From a checkpoint of a small mixture-of-experts model trained on Wikipedia: vocabulary 3879.
Below are experts of layer 4 (counted from 0) of a mixture-of-experts language model. Rows are named router (the router's row for the expert), gate (a neuron's input weights, with its number), up (a neuron's input weights, with its number) and show model dimensions 0-95. Each number is 128 + 24 x the weight over its row's rms, rounded and kept within 0 to 255.
After each expert's rows: "gets" lists some tokens that make up at least twice as much of what it gets as of all text. This comes from a sample of Wikipedia text that the model never trained on. Tokens count by the router's weight.

# expert 13
router [123  84 130  82 141 112  65 108 110 141 120 109 159 133 136 139 135 125  88 159 115 134 150 114 128 147 157 168 139 127 123 123 109 125 148 140 134 126 141 143 152 151 140  88 144 154 114 108  97 105  91 118 129 119 118 126 118 134 142 118 163 160  91 149 115 102 112 128 159  99 139 200 137 126 157 126 134 177 118 109 148 190 115 143 118 140 108  89 171 144 154 120 147 166 103 107]
gate0 [116 135 173 105 178 130 135 163 102  98 173 132 167 141  95 202 134 134 146 153 106 108 104 128 149 134 133 151 117 136 108 115 158 128 125 164 139 123 145 130 140 138 145 112 153 163 156 168 131 110  97 121  95  96 100 123 126 133 136 133  87 153 128 127 143  86 163 119 157 170 109 136 110 142 158 146 123 131 160 112 133 102 112  95 136  89 104 150 152 134 143 151 128 155  82 128]
up0 [109 115 154 172 129 138 149 172 149 139  82  95 103 148 159 124 172  87 119 127 143  99  87 119 116 116 152 139 147  99 111 159 161 152 168  89 131 119  88 140 117 122 135 115 105 102 109  93 131  95 168 106 122 112 121 136 127 120 170 149  97 109 118 127 113 137 108 130 133 138 128  84 117 117 137 102 107 106 148 104 104 116 117 149 154 122 158 150 122 186 111 134 116 107 142 184]
gate1 [115 150 165 122  83 130 115 142 135 143 119 102 129 111 134 101 151 127 136 123 133 122 135  93 175 153 140 108 160  96 146  95 155 154 156 119  81 126 149 124  88 137 127 124 114 172 160 132 141 129 119 119 105 129  90 131 126 152 112 127 119 127 146 120 152 107 134 126 111  82 187 155  93 101 145 121 113 125 152  99 139  90 114 121 158 159 102 108 180 135 179 141 183 120  92 108]
up1 [152 124 138 136  92 127  68 160 127 151 161  75 116 163 164 125 117 124 120  80 156 155 114 142 132 100  92 120 146 124 129 106 116 124 143 136  98 103  76 113 157 139 156  78 167 130 114 102 160 124 149 141 130 144 153 161 101 153 138 114  98 139 120  96  87 146 160 104 116 133  93 123 108 126 115 141 124 139 118 160 129 122 137 130 151 145 151 196 115 133 107 115 133  93 130 119]
gate2 [147 125 132 112 143 105 157  96 106 100 152 104 119 161 150 168 108 119 119 181 132 114 140  94 147 143 132 134  58  74 129 106 119 123 115 143 192 147 142 139 128 135 174 148 112 146 122 145  92 149 130 158 107  83 104 137 142  93 100 126 126 162 108 138 152 143 111 139 115  94 143 150 124 116 121 138 145 168 112 149 128 133 144 144 118 101 101  93 140 143 118 113 156 163 168 111]
up2 [116 136 132 122 123 131 145 119 127  64 149 118 118 123 121  98 109 185 103 120 142 129 141 124 111 117 123 118 165 148 123 168 126 159 137 168  93 109 115 117 122 100 186 145 133 143 110 138 151 153 152  92  88 166 136 125 161 136  98 124 134 113 108 136 114 148 133 134 142  83 117 132 159  69 100 158  97 103 117 125 126  98 139 115 113 112 158 113  75 101 158  94 129 138 110 172]
gate3 [127 146 133 122 137 155  90 135  67  94 132 128 108 106 125 128 157 108 140 153 110 128 164 114 154 119 133 115  90 113 114 107 167 161 119  86 116 126 138  97 147 182  91 119 132  70 163 165  92 130 117 129 131 125 167 115 143 123  79 117 142 122 146 135 135 161 152 157 168 127 136 156 117 157 115 136 119 176 134 109 143 121 161 127 151 129  99 133 177 155 151 135 142 134  97 121]
up3 [126 136 159 122  96  96  98 112  98 121 135 118 175 126 116 138 110 107 108 162 211 146 123  93 117 126 124 130  93  87 174 122 138 137  97 116 153 115 152 123 150 139 109 114 145 126 104 166 116 135 100 144 130 133 120 119 115 125  97 113 139 158 124 141 156 141 159  74 137 130 122 155  81 135  99 147 139 157 136 120 151 108 122 136 123 119 105 158 108 152 113 137 195 163 109  97]
gate4 [128 106 127 134 189 140  87  84  86  98 117 137 163 126 135 125 116 162 127 137 106 126 106 109 125 122 118 128 145 120 116 152 144 143 121 123 121 141 162 120  90 133 153 125 119 145 101 147  88 113 127  60  83 130 136 150 122 126 146 106 128 157 161 117 153 126 149 100 120 129 105 114 161 120 106 142 126 139 137 141 138 103 133  68 114 124 171  46 128 148 143 115 125 118  76 118]
up4 [122 125 147 117 127 121 101 198 132 105  98 138 133 121 156 156 153 111 119  90 135 119 147 114 118 133 108 130 145 147 127 110 169 159  94 132 152  92 164 151 142 130 143 124 145 139 145 162 136 145  81 149 170 158 136  88 145 142 144 153 151  99 127 151 129  95  92 118 158 154 138 155 132  81 107 166 119 167 149 143 169 131 115 138 128 138 155 165 126 117 107 168 113 116 119 180]
gets: " ", "-", "ing", "ed", "'s", "er"

# expert 11
router [103  72 140 156 140 122 100 130 122 111 160  73 130 107  99 110 119  96 101 127 156 122 138 134 158 116 138 129 152 108 120 141 151 134 151 141 107 139 114  81 152 132 125 115 179 118 126 114 109 170 118 106 134  96 172 116 133 152 159 141 156 139  86 127 114 109 157 111 145  80 128 118 152  69 109 120 145 149 145  89 117 181  94 155 124 114 132 101 122 132 145 115 164 127  87 123]
gate0 [125 105 161 172 129  96 103 124 109 138 124 130 134 154 141 140 123 102  98 111 117 138 136 157 165 115 125 169 180 131 142 117 101 147 144 140 131 134  51  90 124 129  99 136 163 116 106 155 124 153 108 129 131 103 133 142 133 141  97 188  83 145 134  96 139 124 191 110 147  78 119  88 137 149 149 123 177 114 128 139 134 126 135 125 149 135 137 129 157 112 143 134 119  92 104 142]
up0 [142 145 152 139 158 101 138 172 130 110  93  99 135 138 114 101 137 113 159 127  93 140 106  95 162 148 143 164 137  69 145 137 139 141 114 100 118 145 133 131 140 178 113 147 125  99 167 127  96 124 140 118 140 127  86 129 177 185 154 141 120 119 162 119  75 132  97 125 133 126 108 103 120 137 123 135 141 121 137 142 174 123 147 194  99 155 130 128 131 163 119 133 153 127  95 138]
gate1 [114 143 114 203 119 116 145 132 137 130 112 118  90 134  93 127 104  89  93 125 166 129 136 118 151 136 172  94 156 101 136 104 122 145 140  99 130 163 111 112 139  93 121 127 153 164 169 168 133 126 128 135 118 120 116 129  98 165 104 138 111 104 158 152 190 142 104 101 159 119 157 143 148 115  95 112 144 100 161 136 132 138 130 105 124 135 141 140 138 128 142 187 104 147  95  95]
up1 [120 127 124 140 103 124 117 157  98 127 165 107  51 138  96 129 117 160 138  93  77 155 126 193 131 119 134 155 143 118 139 127 161 141 149 135  82 147 132 160 174 142 104 151 117 119 106 184 132 159 103 136 130 160 122  84 133 118 151 137 136 129 145 114 156 153 136 123 190 112 109 112 142 123 101 137 116 107 104 139 113 140 127 144 116 149 118 155 137 141 124 136 112 171 123  97]
gate2 [115 115 116 117 149 115 131 132 115 139 166  99 100 121 160 102 123 122  80 103 201 156  96 138 142 112 108 124 125 123 155 130 161 153 116 108 114 127 155 114 129  59 114 148 126  87 122 165 114 157  98 125 113  96 130 147 156 158 131 156 124 101 140 117 134 138 153 102 127 107 187 115 108  89 113 110 157 144 125 130 159 114 127 122 112 122 100 131 138 117 119 147 146 194 123 166]
up2 [ 71 158 140 101 143 105 162 114  93 123 150 114 146 158 144 139 135 131 117 142 128  89 129  95  95 114 166 111 126 135 114 140 151 148 111 144 112 179 144  92  90 105 101 137 137 125 140 134 110 112 131  80 150 163 129 137 119  79 108 133 105 135  88  87 141  82 127 119 109 127 129 116 121 133 111 106 147 149 150 127 141  99 166 170 102 127 105 133  87  96 115 114 171 147  81 129]
gate3 [ 86 117 132 130 138  94 140 153 123 117 134  98 143 130 141  84 184 152 106 135 163 136 147  98 155 148 107 136 150 118  97 122 169 149 149  92 115 116 123  99 165 143 135 153 117 136 101 116  65 119 125 102 149 137 111 115  91 164 162 152 164 141 115 113 175 122 164 132 135  91  86 138 105 128 111 114 100 128 143 125 121  80 133 139 109 121 109 154 161  89 139 118 135  84 121 122]
up3 [139 131 131 121  95  92 137 117 147 161 114 126 118 161 135 108 133 147 141 105 169 141 142 125  99 154 152 123 134 140 167 125 102 132  93 129 158 147 163 136 137 131 156 142 114  88 115 110 113 136 105 133 108 123 130 141 114 107 138 122  90 191 100 152 168 141 112 111 144 110 115 123 135 115 100 136 204  98 122 145 143  73 137  97 129 107  98  90 152 115 159 133 142 146 181  83]
gate4 [ 97  99 130 148 159 132 129  94 101  70 121 158 132 107 118 103  91 100 127  94 108 120 104 126 148  83 129 119 141 104 153 114 135 135 132 104 111 154 137 107 129  99 122 133 132 152  82 145 109 137 124 138  96  89 158 121  60 107 105 151 126 109 159 125 134 131 151 105  73 123 123 100 149 125 110 141 148 130 115 105  93 131  87 134  81 110 135 127 119 136 141 130 131 153  70  85]
up4 [132 105 136 119 116 150 111 115 102 109 130 107 147 115 108 110 109 141  86 115 128 158 126 150 120 143 125 110 121  99 127 101 168 168 117 146 153 112 127 134 143 106 140 119  73 190 123 155 102 147 128 124 127 162 118 105  88 111 143 147 138 104  70  94 107 144 148 122 131 110 135 132 173 161 130 109 111  80 128 117 137 109 104 162 118 145 178 132 138 161 146 160 178 179 112 148]
gets: " and", " was", " is", "ic", "1", " were"

# expert 4
router [141 143 125 137 126 143 113 120 109 108 114 135 118 145  87 109 144  81 104 112 106  88 142  85 154 148 159 151 166 148 120 128 122 125 156 132 158 121 145 121 161 127 138  95 124 129 130 165 108 153 127  93 105 124 144 148 147 170 148 130 140 138 123 106  64 100 105 145 117 104 135 128 145 110 122  74 125 166 144 120 114 174 158 110 124 107  82 153 143 169  88  79 171 139 120 122]
gate0 [162 145 183 127 167 130 127 104 159  81 160 149 146 172 112 136 126 118  94  97 103 109 122 126 168 154 122 146 156 126 103 119 112 158 163 131 135  98 115 153 149 141  88 126 136 157 126 145 137 112  98  89 118 143 134 106 125  83 120 145 137 156 112 107 155 105 159 124 152 128 140  97 184 116 124 122 111 162 168 121 112 118 136 122 116 141  89 129 153 125  77 130  79 142 148 140]
up0 [160 111 128 163 132 109 144 143 107 127  87 114 124 141 153 126 125 102 101  94 100 141 128 141 177 158  92 164 143 106 126 124 125 104 116 134 115 138  98 132 141 153  91 136 141  87  92  81 105 157 130 151 171 137 103 129 103 143 140 115 150 131 120 155 126  83 130 104 102 115 160 105 144  82 100 117 157  91 171 100 117 133 123 125 108 148 125 165  85 137  83 100  95 109 139 112]
gate1 [111 161 117 159 114 127 115 158 170 128  91 109 100 127 113 103  91 140  63 101 127  73 135  46 159 138 131 158 142 133 102 151 134 160 156 133 152 124 151 129 183 137 121 137 124 147 117 156 126 127 102 121 126 111 128 149 106 130 119 114 151 120 133 134 136  87 127  93 116 170 126 101 124 113 122  98 143 110 126 107 165 133 146 103 125 185 146 141 108 104 113 159 141 121 111 116]
up1 [118 165 119 147 130 145 142 134 118 139 116 162 100 158 143 117 129 174 104  97 136 155  86 125 115 145 146  99 123 139 118 155 135 117 134 166 109 121 185 124 127  86 137 121 149 150 133  97 137  91 129 167  82 151 163 146 141 125 101 169  60 146 105  87 152 146 145 130 141 131  95 140 109  74 137 144 119 144 141 150 120 144  97 135 107 140 145 102 141  81 146 114 111 159 136 121]
gate2 [122 104 125 155 135 144 164 119 132  89 151 121  96 120 140 131 163  89 123 111 153  89 128 104 169 140 155 130 136 104 122 125 159  89 128 119 150  60 137  78 109 106 124 123 109 135  94 183 119 134  87  88 153  69 136 145 121 125 119 149 143 124 165 141 105 148  89 130 108 121 142  97 131 103  69 125 123 142 158 113 139 136 136 109 144 134 108 147 143 113  93 109 148 127 124 111]
up2 [109 123 139  98 122 140 100 132 130 136 190 133 110 152 117 102 163 143 147 116 152 125 107 121 172 169 106 106 136 104  91 128 162 108 108 110 123 142 156  81 138 127 169 178 151 122 125 110 107 120  90 131 114 113 146 146 145 106 147 120 118 118 134 113 117 133 139 169 120 100 141 115 123 114 129 111 152  83 110 137  79 122 125 109 174 140 105 174 104  73 156 148 176 105 118 132]
gate3 [ 88 130 118 145 129 151 126 147 129 119 127 137 127 154 164 113 149 106  96 115 138 127 158  95 130 146 102 159 133 158  84 123 160 180 120  83 114 126 104 132 143 133 157 117 132 125 120 152 129 110 132 102 105 135 166 156 119 127 130 101 115 124 158  84 165 178 128 151 140 130 105 160  50 123 116 115 133 178  91 107 155 146 135 131 112 143 119 108 172 152 113 150 158 159 148 139]
up3 [119 113 155 129 192 112 153 152 154 149 112  86  94  78  98  98 103 101 175  77 109 105 118 107 144 109 105 115 131 116 170 138 124 152 100 109 150 154 151 130 165 120 137 122 165 121 103 138 147 171 160 117 116 113 146 129 155 124 152 136 138 144 133 102 138 128 130 146 116 111 153 130 111 127  59 114  93 139 123 153 133 126 108 104 134 112 134 122 150 129 116 111 117 194 120 121]
gate4 [133 155 147 117 190 145 152 102  78 153 153 124 132 116 128 132 164 132 144 122 105 101 131  75 155 145 146 116 163 137 111  92 133 160 127 111 132 146 147 128 110  96  91 122 127  77 110 169 124 153 112  83 114 120 147 141 105 127 175 132 149 103 122 126 129  86 143 124 132 157 145 115  93  94  76 119 140 135 110 135 134 130 128 131 155  96 100  97 148 103 131 110 118 157  84 160]
up4 [103 115 126 135 141 142  99  94 139 128 111 119 101 132 100 133  94 114 133 144 118 136 129 184 118 157 126 167  91 124 138 142 137 152 125 169 126  92 126 115 140 143 125 150 145 169  91 154 148  97 117 150 189 182 189 144 125 110 173 145 149 163 116 116 104 122 117 102 130 113 147 105 125  96 138 150  95 139 122 142 118 132 126 130 135 122  93 140 100 144 176 144 138 138 191 143]
gets: ".", "\n", " |\n", ".\n\n", "\n\n", "es"

# expert 8
router [123 148 156 129 177 126 113 124 112 136 125 105 137 132 150 125 116 105  92 128 113 108 128 103 123 115 175 210 120 158  98 120 187 122 148 144 151 127 137 123 169 156  99 100 116 139 129 128  85 142 134 152  81 137 139 103 118 154 175 143 154 145 111 173 117  85 172 155 125 102 146 126 148 128  96 112 151 139 146 113 131 177 128 147 116 127 141 130 134 107 126 134 147 152 158 139]
gate0 [136  90 149 137 188 144  83  93  98 126 139 142 120 161  79 142 154 127 110 142 112 142 107 132 132 124 116 182 128 178 124 123 115 135 175 116 123  94 145 149 156 126  95 162  98 194 116 139 113 113  92  88 111 149 125 106 120 121 116 132 120 100 104 124 141 114 173 143 142 141 128 131 137 108 144 159 105 133 136 106 123 110 125 116 158 131 117 117 184  81 114 116 127 154 127 145]
up0 [138 136 115 131 148  52 126 158 131 172 142 131 148 132 114 141  92 130 111  95 103 126 124 133 138 103 142 154 114 132 131 110 123 117 161 100  98 146 140 146 104  96 116 133 129 141 120 134 112 100  80 147 103 144 114 143 137 138 113 160 124 110  82 118 131 115 167 134 126 131 158 148 116 101 165 102 142 150 138 117  49 137 132 141 141 179 113 148 181  81 126 121 162 156 124  99]
gate1 [135 177 172 147 152 150 117 170 160 124  97 153 127 126 185 169  96 127 115 130  99 110  94 117 122 146 161 107 117 156 119 119 112 173 128 117 123 131 153 112 156 109 105 154 104 115 140 151 103 167 137 113 138  78  99  93 114 160  96 150 114 108  95 121 149 100 154 146 138 150 149 117 127 142 128 133 163  98 116 123 177 139 138 113 124 150 115 126 169 138 142  90 164 129 152 129]
up1 [177 150  90 115 129 137 163 156 153 182  88 122 131 170 118 141 116 131 107 135 143 142 134 139 117 106 114 130 138 137  76 116 160 123 119 161  82 149 115 139 141 179 140 138 143 122 132 161  86 145 170 152 115 129 101 121 101 158 136 162  85 128 141 115  97 154 181 166 118 100 114 135 146 154 151 142 105 111 140  95 131 112  85 109 131 143  97 145 109 112 138 118 126 122 135  99]
gate2 [112 154 167 151  99 117 153  78 113  96 137 102 134 121 127 125 128  71  76 173 160 128 129 104 156 113 126 149  93 142 120 139 133 157 102 136 156 104 157 122 111 112 101 142 115 119 113 132  94  81 127  91 104 101 148 135 129 107 138 125 124 109 126 134 114 162 126 129 128  92 144 113 146 140 131 111 126 142 155  87 168 102 146 146 162 126 109  98 132 146  56 143 101 161 120 152]
up2 [141 139 138 140 132 131 106 153 142 107 181 147 111 135 117 122 147 164 165 102 136 104 140  70 106  75 108  67 147 124 107  63 117 124  73 115  97 115 126 109  91 151 133 132 150 161 143 109 144 113 121 109 145 103 164 149 132 105 129 139 148 109 107 129 162 113 143 147 120 144 103  95 160 119 131 125 133 117 134 168 113 120 151 106 129 133  75 133  89 135 136 108 162 119 113 116]
gate3 [104 113 140 130 169 152 150 157 105 100 111 133 118 118 178 112 123 118 134 118 137 120 170 124 161 109 109 117 113 160  94 152 153 198 131 144 147 145 105 112 149 170 116  81 165 158 109 135 111 167  92 110 107 126 148 119  62 123 120 100 135 128 130 116 123 141 128 132 108 147 117 123 103 127  84  69 161 121  78 122 132 101 133 148 146 131 113 127 123 138 102 148 110 110 136 143]
up3 [ 91  85 124 138 151 118 106 146 143 127 158 120  96 113  84  92  71  97 149  89 138 151 142 165 123  85  90 139 120 112 112 123 123 142 121 128  98  90 142 151 142 114 129  71 183 153 139 129 131 135 137 139 111  89 122 114  88  96 132 167 159 162 123 132 122 117 122 120 131 137  86 107 132 142 104  89 115 117 150 150 117 108 109 123 124 126 123 148 161  99 107 124 122 120 180 149]
gate4 [144 146 188  89 153 149  77 138 146 122 126 112 135  96  87 117 133 109  82 145 130 139 169 118 166 121 100 128  70 132 115 113 142 128 175 146 138 139 151 132  92 150 125 121 116 114 119  98 141 114 128 115  91 153 110  94 120 117 137 140 165 172 130 145 123 128 120 139 106 124  82 130 115 118 137 123 116 127  87 170 127  95 115 164 119  95 179  98 174 146 115 130 144 128 136 133]
up4 [140  78 112 128 166 134 141 115  78 140  82 106 104 151 172 130 144  95 126 141 130 179 100 163 100 118  92 126 117  93 103 151 130 164 100 133  96 130  68 147 144 130 159 158 104 176 104 122 162 103 117 126  95 159 135 119  89 131 137 134 150 148 145 132 125 148 118  94 133 134 139 124 115 137 136  89 109 140 126 149 109 116  97 124 154 129 134 147 119 150 167 109 107 143 163 150]
gets: ",", " (", ":", "s", ".", " \""

# expert 12
router [144 104 127 125 125 150  97 108 187 123 179 156 134 125 175 137 126  87  99 125 106 106 148 121 158 131 145 144 136 146  92 174 164  89 167 129 110 151 132 130 150 131 136  94 167 159 140 177 147 168 128 141  98 128 121 126 132 160 155 125 158 144  77 133 125 102 150  89 145  90 140 137 152 100 115 105 143 144 156 106 115 160 125 120 129 105 118 113 146 113 125  86 142 124 117 115]
gate0 [145 124 109 156 108 141 140 121  99 178 149 128 109 121 147 147 112 150 123 115  98  74 109 149 149  98 152 156 136 151  94  97 140 113 143 160 169 152 112 175 156 155 158 121 152 151 138 183 117 116 140 145 125 163 109 125 123 135 133 118 141 128 157 146 100  85 164 121 146 125 130 139 144 139  89 148 119  98 151 167 122  78 159  86 157 130 140 135 105 125 129 127 184 151 137 123]
up0 [ 99 143 111 120 112  80 150 126  88 108 113 136  99 166 106 109 171 123 115 116 131 148 153 129 176 148 107 108 131 130 150 135 130 178 112  73  95 102 128 108 142  96 113 134 133  97 145 138 137 104 113 115 187 124 130 108 147  82 138 155 106 162 103 125 148 137 135 113 102 183 120 119 135 154 152 126 125 146 123 100 145 123 121 120 135 138 145 121 107 114  99 153  49 132 148 136]
gate1 [ 85 100 126 143  90 141 102 130 135 150 156 148 156 133 162 106 147  52  85 156  64 152 140 117 132  98 142 108 152 138 143 134 121 115 147 143  97 141 147 149 118 140 104 132 123 113 113 128 171  62 128 138 150 110 128 137 110 160 152 149 118 116 124 138 141 144 136 112 139 128 121 144 161 172 146 109 116 125 122 136 136  92 135 185 118  97 163 114 125 126 171 103 139  99 127 115]
up1 [145 181 132 140 129 115 116 159 157 192  85 122 108 114 134 101 174 159 119 111 106 147  99 134 133 157  90 124 160 155 108  96 189 149 155 104  77 131 122 129 124 155 143 108 158 136 124 124 115 155 142 134 115 110 115 142 106 106 151 125 113 138 119 108 122 174 153 121  87 127 158 131 128  93 169 122 124 115 122  81 141 135  88 104  93 125 123 140 146 117 104 139 114 131 110 158]
gate2 [ 97 106 137 144 112 132 153 106 111 108 141 134 147 133 134 131 107 102 139 125 158  84 112 114 151 132 122 166  99 113 132 101 142 147 124 155 176 160  89 111 117  94 154 135 156 141  97 167  98  76 130  96  96 103 107 123 110  70  99 153 140 143 114 109 180  76 122 122 132 116 127 149 157 138 109  94 164 131 148 143 128 116  91 147 131  95 155 118 133 117 128 131  80 154 108 133]
up2 [136 121 105 134 205 136 110 179 119  84 138 135 135 132 173 110 124 140  73 140 151 103 123 113 128 110  89 142 169 108 151 121 103 141 106 127 137 121  96 122  97 128 114 130 110 160 144 141 110 143 166 120 139 162 161  90 129 174 154 129  92 125 120 186 135 135  99 145 149 104 145 108 137 107  99 132 146 128 133 146 135 152 145 123 149 135 102 164 139  79 158 109 122 115 116 121]
gate3 [ 92 139 138 132 102 167 138 142  99  87 160 166  89  99 157 124 184 103 125 120 152 134 133  84 135 106 109 123 138 131 107 148 186 146 181 121 146 113 112 128 144 154 116 119 123  96 118 132 164 130 129 122 144 138 106 141 105 135  97  98 147 136 134 126 144 122 104  92 133  95 139 168  92 112 138 138 144 157 128  81 155 125 152 149  87 162 179 111 127  96  99 127 112 129 150 131]
up3 [103 107 106  93 122 104 134 126 110 112 142 104 142 133 110  94 101  91 155 147 167 121 138  96  93 169 108 126 120 129 167 122 119 128  83 156 124 112 154 120 138 159 144 151 107 115 132 143 162 139 105 150 106 132 121 136 100 139 124  93 144 102 121 140 163 126 160  85 156  96 112 126 122 117 106 173 206 141  97 123 146  96 144 125  88 106 110 171 140 129 138 121 178 138 130 146]
gate4 [137 167  74 137 187 146 163 117 151 116 120 141 135 164 146 124 155 156  96 145 137 133 100 167 155 146 126 149 114 105 119 131 165  99 143 108 127 159  81 113 125 105 154 143 136 136 122 115 121 154 136 126 124 126 113 145 120 127 166 113 142 181 159 145 139 120 142  88 125  79 147 175 144 155 101 103 110 148 121 131 111 140 122 128 173 173 129  94 144 144 145 107  85 103 142 148]
up4 [128 141 144 162 157 158  85 121 107 158 119 115 186 157 141 115 160 139  88  86 117 137 151 155 118 126 139 119 121 114 122 130 116 156  96 164  71 102 153 140  84 142 130  84 123  98 109 163 172  83  81 115 151 148 122 109 130 133 111 143 140 114 116 148 119 180 168 113 125 119 134 109  99 113 138 175 143 135 148 141 128 109 138 153 132 134 150 142  97 143 120 138 141 158 113 131]
gets: "1", "0", "2", "9", "3", "4"

# expert 10
router [142 117 167 109 129 132 142 120 183 135 145 107 138 140 137 118 155  93 106 108  80 121 118 117 125 133 109 150 162 174 126 153 152  98 126 131 132 156 124  91 147  95 107 112 150 150 134 101 103 122  86 163 104 139 120 140  96 125 135 135 171 143 152 105 137  82 121 140 154  88 168 143 135 132 125 130 136 199 111  87 128 158 116 146 124  73 132 108 153 145 143 128 160  88 128 125]
gate0 [132 155 162  87 121 127 167 125 127 103 129 127 118 169 123 131 210 124 133 135  93 151 115 164 148  87 121 189 173 167 169 118  75 155 136 156 138 141 152 127 131 114  95  96 121 133 172 151 117 125 101 103 132 134 121 142 118 119  93 156 121 103 132 131 147 117 141 161 135 152 176 125 149 122 137 121 127 129 105 121 148 126 164 121 136 101 122 132 150 122 108 145 140  85 142 129]
up0 [160 107 121 105 144 101 105 108 108 115 156 119 118 117 117 156 134 116 169 118 195 118 164 118 146 133 128 133  95 113 125 143 174 120  79 109 116 107  90 144 142 103 148 135 125  93 125 146 145  98 122 130 135 142 114 112 148 175 171 100 159 148 122 138 146 142 131 131  92 129 112 113 116 107  97 183 168 138 185 103 157  99 122 135 119 129 139 152 105 149 131  75 155 143 135 149]
gate1 [104 143 203 144 100 181 143 151 143 137 135 131  83 151 120 118 194 147 130 135 161 114 126 114 129 163 110 121 109 126 158 142 115 127 175 172 113 129 126 113 102 131 146  85  96 161 115 150 144 115 107 181 130 146 131 113  94 134 125 135 107 116 148  95 155  95 133 139 121 127 137 164 109 124 139  99 109 129  89  97 123 142 126 122 119 104 124 143  96 104 103 144 176 140 121 115]
up1 [135 123 169 138 142 161 151 136  90 134 114 133  59 176  85 101 121 162 106  81 146 129 163 164 132  63 155 119 164 131 123 145 155 110 135 171 121 129 158 114 140 137 136 106 137 170 134 119 126 123 116 198 133 141 140 138 142 125 112 126 130 134 166 121 125 164 137 123 125 122 128 167 156 104 110 137 110 112 132 135 135 113 103 106 122 141 166 165 123  96 117 145 146 116 104 138]
gate2 [130 133 141 180 112 140 144  96 107 114 148  84 127 165 134 101 128 115  78 153 147 129 107  90 119 144 127 123 115 157 112 119 126 118  92 160 136 131 103 113  98 116 139 168 138 143 125 133  79 120 146 152  76  88 138 157 148 127  90 136 146 103 174 123 188 170 138 114 122  96 102 120 142 129 146 133  86 180 115 114 117 152 122 113 120 110 126 100 159 145 116 139 127 104 156 151]
up2 [122 130 131 156 116 134 111 115  92 112 164 139 168 145 153 121  94 138 108 152 116 147 118 115 119 144 146 144 137 106 102 109 146 136 142  83 122  89 153  94 125 114 138 139 143  96 106 130  96 127 160 113 158 138 164 102 157 156 107 176 121 139 139 106  87 123 118 147 114 131 109 163 165 127 145 129 148 115 121 148 180 107 144 116 116 115  93 106  88  70 153 134 138 159  62 100]
gate3 [ 93 150 140 132 136 190 129 166 137 104 113  82  91  97 130 133 161 122  90 138 152 142 164 110 156 150 102 144 125 175 111 122 146 123 139  85  95 107 136 129 160 134  58 114 136 140 141 148 119 123 108 109 164 155 120 132  81 102 103 131 118 129 155 132 101 164 131 130 174 107 151 113 111 148 134 123 100 133  86 123 158 121 128 154 131 131 118 118 185 143 122 124 135 136 105 119]
up3 [ 91 143 109 151 176 126 164 115 131 123 158 133 115 106 144 142 116 106 124 118 113 126 153 125  97 131 144 135 138 147 144 121 140  85 120 141 141 128 118  64  88 119 143 133 144  96 134 130 109 190 118 145 134 100 159 115 143 125  82 117 150 164 157 120 148  84 120 144 105 114 131 153 149 123 128 131 114  96 161 154 124  96 103 136 135 129 105 119  67 121  96 122 139 133 173 199]
gate4 [142 136 139 130 217 143 121 103 100 158 161 133 114 115 142 103 145 141 126 111  73 114 108 110 128  90 158 104 116 151 116 138 161 128 142 131 133 182  97  86 141 135 106 141 170 128 128 117 113  97  94  92 100 139 122 143  92  89 143 130 165 107 165 101 154 146 116 126 140 103 161 122 124 140 124  95 128 135 102 145 102 124 144 124 106 102 104 106 146 125 163 115 111  89 123 136]
up4 [115 125 128 141 134 154 118 147 146 128 179 115 117 126  94 157 129 139 126 141 129 148  97  99 138 118 129 106 145 123  78 127 142 192  89 143 159 113 102 129 131 153 137 162 132 154 134 112 130 103 151 137  75 167 196 100 162 157 120 110 120  97 127 118  69 121 119  77 153 135 113 107 106 105 140 164 105 107 133 120 125 137 116 144 170 144 116 136 161 127 134 151 154  94 134 123]
gets: "a", "an", "o", "on", "h", "t"